Experts of a small language model: 6 picks a token.
Below are experts of layer 6 (counted from 0) of a mixture-of-experts language model. Rows are named router (the router's row for the expert), gate (a neuron's input weights, with its number), up (a neuron's input weights, with its number) and show model dimensions 0-223. Each number is 128 + 32 x the weight over its row's rms, rounded and kept within 0 to 255. Numbers have three digits each.
Before each expert's rows: a language model's description of what the expert responds to. This comes from a sample of Wikipedia text that the model never trained on.

# expert 18
Infobox and citation punctuation. Periods and colons in abbreviations and infobox fields, like (pen.), (m. 1934), c. 1363, Date of birth:, plus field labels like Genre and Website.
router:122112158120088151135216109092134104083154071110106147097164105138104189097173106137117141135148112069166175107111133140111092062124130135134137110119133158093158143044135141189186112149120117146118105096155139084189136161121122096143168124149129166137157149139101154143086126110114123135136105187145095113120059132173062116113190143098129140107103108136164137108097125060157070117151125075141067102107125129201088159138173165085162094138137108138159089127118132118121125060148105169199173105160133137153162080128115090197079124084166137124156113169157154116098100167179154128144163103105135197115142117175151191065098097111106061106166134174112153096164118176130169155141
gate0:159084150149188149146109131143139167193144153122134084125134092100100152132124139083128115163167091144141127164113168154101124107165090172142115107184134081125136149155115116064107082186144147144131134076155121120146162109160124153146086072129101087067129159120072110125101135115102145097153067131164134093099121186095157091187108152113144096090140090142155097109065114090155057187116086153142160157094097129115059172108089167131127129116074108091143096118078089116105147156193157121182164171112074068183116167107109137104126119124091117148082120107143125113113165193110094122180147138174142149132093104194122205160142088117142117211069134122075157132165079134136151166120
up0:130151148148128147154139118138167189127131123132125169111197174141139132094118102141158143056069124067111111160075082074182168154138174056161111090055086122143143169135118101110139160056112093117152119180142147149127095077128126119106142163153170181132111149139128146077133138115091115091168128119108107110153103099159087130129139123121080155231146130160151114124071128127110153096102121126078140145159100117120157095196077168102123093120176156145152091117140131159186109085129165154109148171090151143173157090118138144094170073117154164100138126108102164088156136115160130061122176172152102100199165066106116111056151178086107093111104155127165113114136151116062119086167

# expert 7
Digits in numbers. Digit pieces inside numbers in tables, coordinates, postal codes and percentages, e.g. 39 in 39130, 66 in .667, 13 in 13.3%.
router:156129184125114114111129132124166024138167092110140090106128124095108163140185104154046112149089141110085065125120138138104141150080127107124133104078115144150124108141159149162142110174156229121130142121178115128149131153135106178124143134085216130027095103132136112165125152141126092142095128155091099129116155172179049063154208112168165136131123143095068092139141131147113073140143144098140051194150143111141142160133130147094127097093109102107123141133144108106104152111172133132112055133147198137143112078138117134076103124102127168115127143080159159133129142166085189177118122111091130111102192172148171134190085103150117167137149139146123154185153126141163136100099
gate0:116119137109127193157139111140145126112115176177143117114137135101073096151105129114079120079176118113134139145095142087111107159134138166099152116119175129157114079140129177129071161121159151095152137096108145103148109072137107155053136190066136099109114111133112139086168148146144083175163155163100146117104121093090156158168100160139101099145189127098097102113184183123116163127153129118135122144040081123111152143152143162124240170056157122110148114159161165105104122201098173098143196124185131112107073065125124161117124154145157071078042084171150161093141112152157150104111089112028117169138092136111130137135162138138128144164121126164156080133157083112154156127150
up0:104144123095145077143132146167135150100113073138122135141207199148158134089127173111101183097087118173140135119161103164139171091140138096140039163111115126065172176058143112137182141130150090140121131151113085176142134121163128129156154093158104106170108137134111141175123093090088099152138129111163159127138148128169154104137147065136145103120076112120138138111078154108112102068121140162089122116156175119120109115068102129141041111178144131095137128154109085143129081070153121125152098093087130166061162141130106052129179108100140225107181145088125154160122109127129122120144145106192102103123156107177103156167142077144104089057103162091119203153119179129061117147121

# expert 9
Quantity nouns after numbers. Nouns for measured amounts or resources after figures, like income, million, penalty, housing units, years, water, votes, especially in census statistics.
router:139068201126106139124228139150136049132192084062132126143144161085087165122117149178096114141101089138165112154074140135127175115086107106126186077147097139140095118116171180122055071181168148099191115133107093170135111196076147153122130093146145119147124127135127113159078074136176123149126097127120083175132111133163081104106127151106199098121147114141177131159152114118086103152129134141190105154127106124156064128131128109125131097141169120149071158176207094148146120132127133123178143157062148130154087120123143065176094118084098129113126130076169155075111192135090118126159123120072151103151120146124152102115129078143145075171135139153099123173120098170153145125112
gate0:105117100130135160174156092195128142150085130128174118198069115106188040104101134117154134149096127164176105091112104148145112101125123109146102170151174124194142129116139097063133156140095113147208132118047162147135107198128179141151148143140119165147166113054135117122145080127108167072120163143136144126117147142059155213101131119085103146173162071133117090118143137105166144133090097146073122150114164094154100085163116187194144092123131113083127082204072151118140129123085130142149140177127100136139132103132157155139127080148150116147092143186118109131158109131133123110129143131071114153132106142098059098113107171130150128133081112087060068091185181105091113124135
up0:150130154182158114125112120106175167109190131135087090095139128112144203179138158154069156148101144076084124084108131089060091122133157097169165148149135116130066161135120134101179148115132135100091109095127100157172160065133093167082092138124199129158112092164092143066110188076144135152044131106068109120124059185150076071144092148146150106091065175119153122087076047086117149134182157138184131121109120155133158135153106067091106159149116099191105137080177111143155145087119113117112136115176110141103057129145147148141123142154066136151131152078156151133141101133159122172118133106177134162119081151172181167134140086121126142115089109134143126119101103110134124137132

# expert 30
Section heading markers. The = signs of wiki section headings such as ==Cast== and ===Main===, plus heading words like History, Career and See also.
router:139099122149106164136101126093157111145125095152120072180101139141125108115153155113094148124120103100130144108077137119124133128069106175161161144088115153100164117121109209117123116092129099111190096119120149128090164160161145124097123115167152115106094159188167142079142098113126127114136078139172181103054152123152148148119041129152132114000151150123133080076195165138107144131143130133103035158141087136171166072124120166107154119116161117175147121124080081121100136159153120143177173134137159128110161166151120231158119146180161120088116138090120131171113203162092146088143135152148112107142120151122185112076149114164108113032143133062095092125104098099143121135110
gate0:116098109142163135127162164101141122140169102084172088121105157129095135157131184126087094086077142116134136120129219142106086188119103109145104122107086159130138116099103099028161098074177149152084153099126057126108175153179084137141119161130130183165158205100131120116178098135171128118203109155123139166116098184066149127164117130132097132123178052099125154105136133105180058134106078161097120113114159080099105133187086122123123139127139143184068082113080140156102117140145109113166064180050114092163104121125128117084161098118151146117081124123085139069144172143126107173096177130160119149097096099160119176141138071113165130132117116129095125144126129096132168160123
up0:154175137152105118127089112131102159111149160172079092099137068145114162182113075161134117103084085119068066119154128147081122141046127082155108104111176120168119092103087108154115155128105148084187134122128146132139105158004157034152159139124151121104155068160099127116121146149135114111094149110184093148118100134114130143082129075081188066147152120114137114127108114139092118152065134119090135206173176130141076101120114133158110158182126119112171126107109077108134149146159141074140156090118142133118104129146146099087060162147086150126163103098099165161156066142168121064139093148118100135079135170096149117150136124147127201143122102101123145173152140179117162180159

# expert 46
Mid-word consonant fragments. Short consonant-heavy pieces inside words or foreign names, often the second piece, such as ap in weapon, vapor, og in kilograms.
router:182148100128132171057107125114149118118178152078108129118144131128142117082142110095150123132168162159133122166142117124103133141150082145102170147145102146164135092145131100140164101131178115175105170127189226136132121157121092101117100152151185118155111104151112164139148120135152152153106137103069133134115148110123186122098141121143111148137114147108183107096063083146109145169138058078182091090079076092131235132121137116082132070128120134111083128138146145045120070104136146142095082169116117138110070091097128121170117122139028102102122136096153047109098187177085093161109101125141147166095101145110089127141135099158105126146176080137183103124152189151122192124188
gate0:127094122175119132151143152166142088096107164141104163165176110121124117090161112065122134215169103189135140100120141204121079116097146142178110138153093138145218148137149096148159139134117104127154085093148106064093171104123138157159149146184143086195142156096138137101125118110138162098103174095097185092172128112161145118140140166155138129110165123141093064099139056170161105124082111112193123138077152121157123103125163126092161104082104138092111127073144136137066120071112104147102078089133136144151119152131130091094142139179098150200096097112126094125152146160089165161111051112141120081092160125166120182099154138119150098140090068101138192142168192156146147178183
up0:146137099172123191093133165112095103124183137093151130154132071104133111061087092136102171208144118131134116108095103126122150127156101140131111114136081167161125159113053091120167160140101136134121100088155128107140124190141140195171111113134110106128090138060090178149103090208122176127152154116103098108107152156095127169108087102141159091113098137174140137141123142100106124109099093103157049154158116133120085179141140101099131106102110104113106102115115150169053152096146106186088115169117109137111133162144160110113177096148068143138106049200071092168145128125127173097188096154151066162134164093145107104102136091163154071133102136154162102176101087158168129219165

# expert 24
Numbers and percentages. Digits, % signs and number or unit words inside statistics and tables, like 7.5%, 20,000, five, kg, minutes.
router:154125174093120111135169167160148060130186107131142091156176132082116158147160047194055058082107137137139093177083141103087103140103141135151175100148092102146149087148148157160071086151162170142157151115181100165141113101152129106143145126143180162099115115112166076138082150168116036073095107154102103135102163106149097122119126151115163132130145155125141148141137085097093112109134154116107149129108080133150176152075146104082147114133156088124150122183135108095115124109166135123115146126114197131094112109150137093181145095130127091101154105051171119096109169100087162161080132102133104062102141162113221163190117113154142162167181161165098127179084092158166137108148
gate0:128091119157140109165049156111167095128133126070181125140140120129091159149113139102138132147054097052140100129086131109166179185032134143165113114161167186163068102152120173145081123168113120064128103117164091092153143131176103174155127161053127128096157160162151156065101114152134108093123134094106169160122120180109139089111080122150177152152165159112143143157125106094071127152063089160085142147188134144065104101128112120094130111130150162124152145163159109100171150112137131146164120162092183057103122151164081123069144135114096175155094097132060169122098145122108105157131138139103197125106091118112173115158123070163133097173127162146135122089163123127105167088094
up0:080130117118118090132157086116126137126107110134111156080144163113113122147166079109063102178150083142097162170126139171088149099150174091136133137176187116151136116066150121099234165089130174142114100104051182145142118173098176124162122093136141159098144113163084086155108174104130100115129152157177103095117107100119084162111138189096104153164066104117116185172108160153129144129133152099101127142121097126135157142066146093078144123161131187077123102181088129175088102074158180127090147173164157134091162119125086148155068083149172104137025139148142093132087115094120045179117127150092130146112163148143131112127104171126132144132143106130145107117114112152108115068193

# expert 3
Clause and list joiners. Commas, and, but, although, while, or possessive 's and adverb endings like -ly, -ally in running prose, e.g. "prices for bread and", "record's".
router:082160203170096117134120081219158126143173116156182122112103150159145125107071034128098132104079128226095097103151141025111078118119111118102154159136121066119180073120151117139134113166102153115136080132133117175087136128137172140097142114091123118127116069103125151121101151202180140163139091075162188104122153161112159112136119109161079123067093119157124106146143113139212170084107135163091158105131162084130115112074159131156130114084130099112170135163121087104158148099108142136119099126110093156115135165139124162067072104100160128144083075065060132150157108142151114127111167097106121152120130140132155080109136156145112176109164127133116145143137138067118163162122
gate0:136117069171189029135113130169105082101128138097149098103131117129126100129100145152126145096133204174111103082157141173113148159164071086097088159160114149058065124192122125135115109114126171110075141132148138087164171132142089149104124127128122148086174123130146174088145108095073155095186191218101095110175143124162120131190108145143166112093120106123115162147092136156086115092150135126145157129087125186111183083117125146089099157118150142095167111129121183153161137188168145115143116160202102149080042150107126098119148104136102124150145104172104103123096156156131145139109056139077087113116107111171091119173117081081106153122115150126181166077137117123155138083162
up0:107125202140125171138162136131179120145077130115171135058073135111143097154108134077059186119177147113120130099122164138142095123143084162132096166110070155174108114113119060101131153078140161113132135088140185130125132130144095134143195124146155095107145146131127145160118078155148125123199105102101139132167084196175129134148103186141137125162162130153165099144176154150121117157118076119105144066123169172144115069095222117082130134097176145087092178182161121106156131138159102184107130124131130071185129077091168190089181111102122082191128143123077128140098127103139113179131072112110159131125137103143074056130132095121136171140120088168131088157126136171162161100106

# expert 52
Number and date punctuation. Digits, commas, decimal points and dashes inside numbers, years and dates, such as 3,180, 13.825, 1720, January 20, 2021.
router:119111142189133137087174213109107099128147140158129092128149133144128158167107140120081131097087166098162144173113169110107125166154126169133165118144082125153097066089117130130131084125141181125130130123105137115081212110129160140064104168080149134085097175083129125180071167196105080140052139161155113137164175120090117088145142147139190124078083096122123125133177090138069099138193148126155145081133122082162200148113181113103073108069114112091148182134112099138152173123162191110156130132102131167121169156100081066157096133122118116075130122098138140159048145108134071197092141118123110136116148170148138096112129124167162141149146145130143065167133100169121129110169
gate0:150099146171144106110107103129124147133107116108191195098183135168127122164122101096136109172107100122156114116163134102138068056123136106151120122136101152136153082125110086148135102126107077120058089116077182161157156120148124153127135071116094152106162092085103138200180130174155099150124093098180131072128102154183183127142096092074093128068150140153161102090162115119148097168139112101096128112111187140180155109081176097197156168110177151124096154137144117131193141117113139121182168081196123181109138091121130131096087176078127111117159145162151116127169153110207105141125158175087132171093112131124115167049177116112114078154158113163149160167103112142105166159068
up0:096083160088170125164172094104095099131126124102146113121167107134129125127087126099077107110141106172139104114166120120129100171113202157152131105048201070174096137123141194152131088203124129126120111154142113147096087136121110129131128159146137167102132159152134134154112188141131160111170119161158088143200160081052133146111139122187097088199095118141108090122138126153118170094117138173152114158120077138131076147195078135089128182155085086102134133161112138106140125169119149151157133084153091137156133114129115128072178096163104131118120122075134092200150170183111157101138115171098152105105128149095102147179116124128078111196105129036134127094109204149136112156043

# expert 6
Math and numeric symbols. LaTeX delimiters and symbols ($, \, {), currency and amounts (£, million, billion), and digit pieces inside coordinates, IDs and year ranges.
router:126105119120081107188131122078162057136218144114134081118140137151073227132089128125068146161094129115158139155071107125148173144132111102157134129136122097134136124106168198090105087171168140078215107128101149106102185120121116168093142122071130121140133117123080128150109125130147066146069154094092110151128123151144118125120101159087220119093130140141166130110197092091068106110131160139105116216097117129147167139126086129111120103162188120142147139097144075111077177103124131131136126194123119112165118155177073086138095110114125123108100105115129115162068114188144132125128117183100148182161109140155166146107139070138168108163126157151142085211138123143142171139153
gate0:121183138119142110129185089159130136127122102138173122118160128132120160142145186202085132067126138154140192128116127126103128112079098082159089146134102124123086119141145171133097120129121069170035153141130107157100112097122143147148132124128155085159163154143123114115127137133099077131134145145162171133127133156148076100163179082116173112068130153166156146189144106123159131105141193183163062105202136132142085100136148148131181139157123093120103145143100134192131187133088122060135109113076154110131166177114144160121140147115115184148121104074126208138121087148113143067098250155140144122113146153043108149139143132077154144101192154102081131087087140152159112184113
up0:137158119126149142191153140153139091170127112132202098155104142150145133123099042080101099082100184158177117152133155089143122081116127141142136119133063152167061162165161155115095099150155123132084061153097163155092132094092120162104140081094153127137104158161146083167144200130162114174115130140126153119145127154124096144167128100150134144058122166192128172147148122129096173161096154182131122170116103167117107093174083069109139118127166137155110213121109122153142199192157107091129116106148116141139158145128075147089106109083119106130077093078119104146123147131168132084124167135090125185093076127104124137096102139116210120157177191159102112163114107117158111159037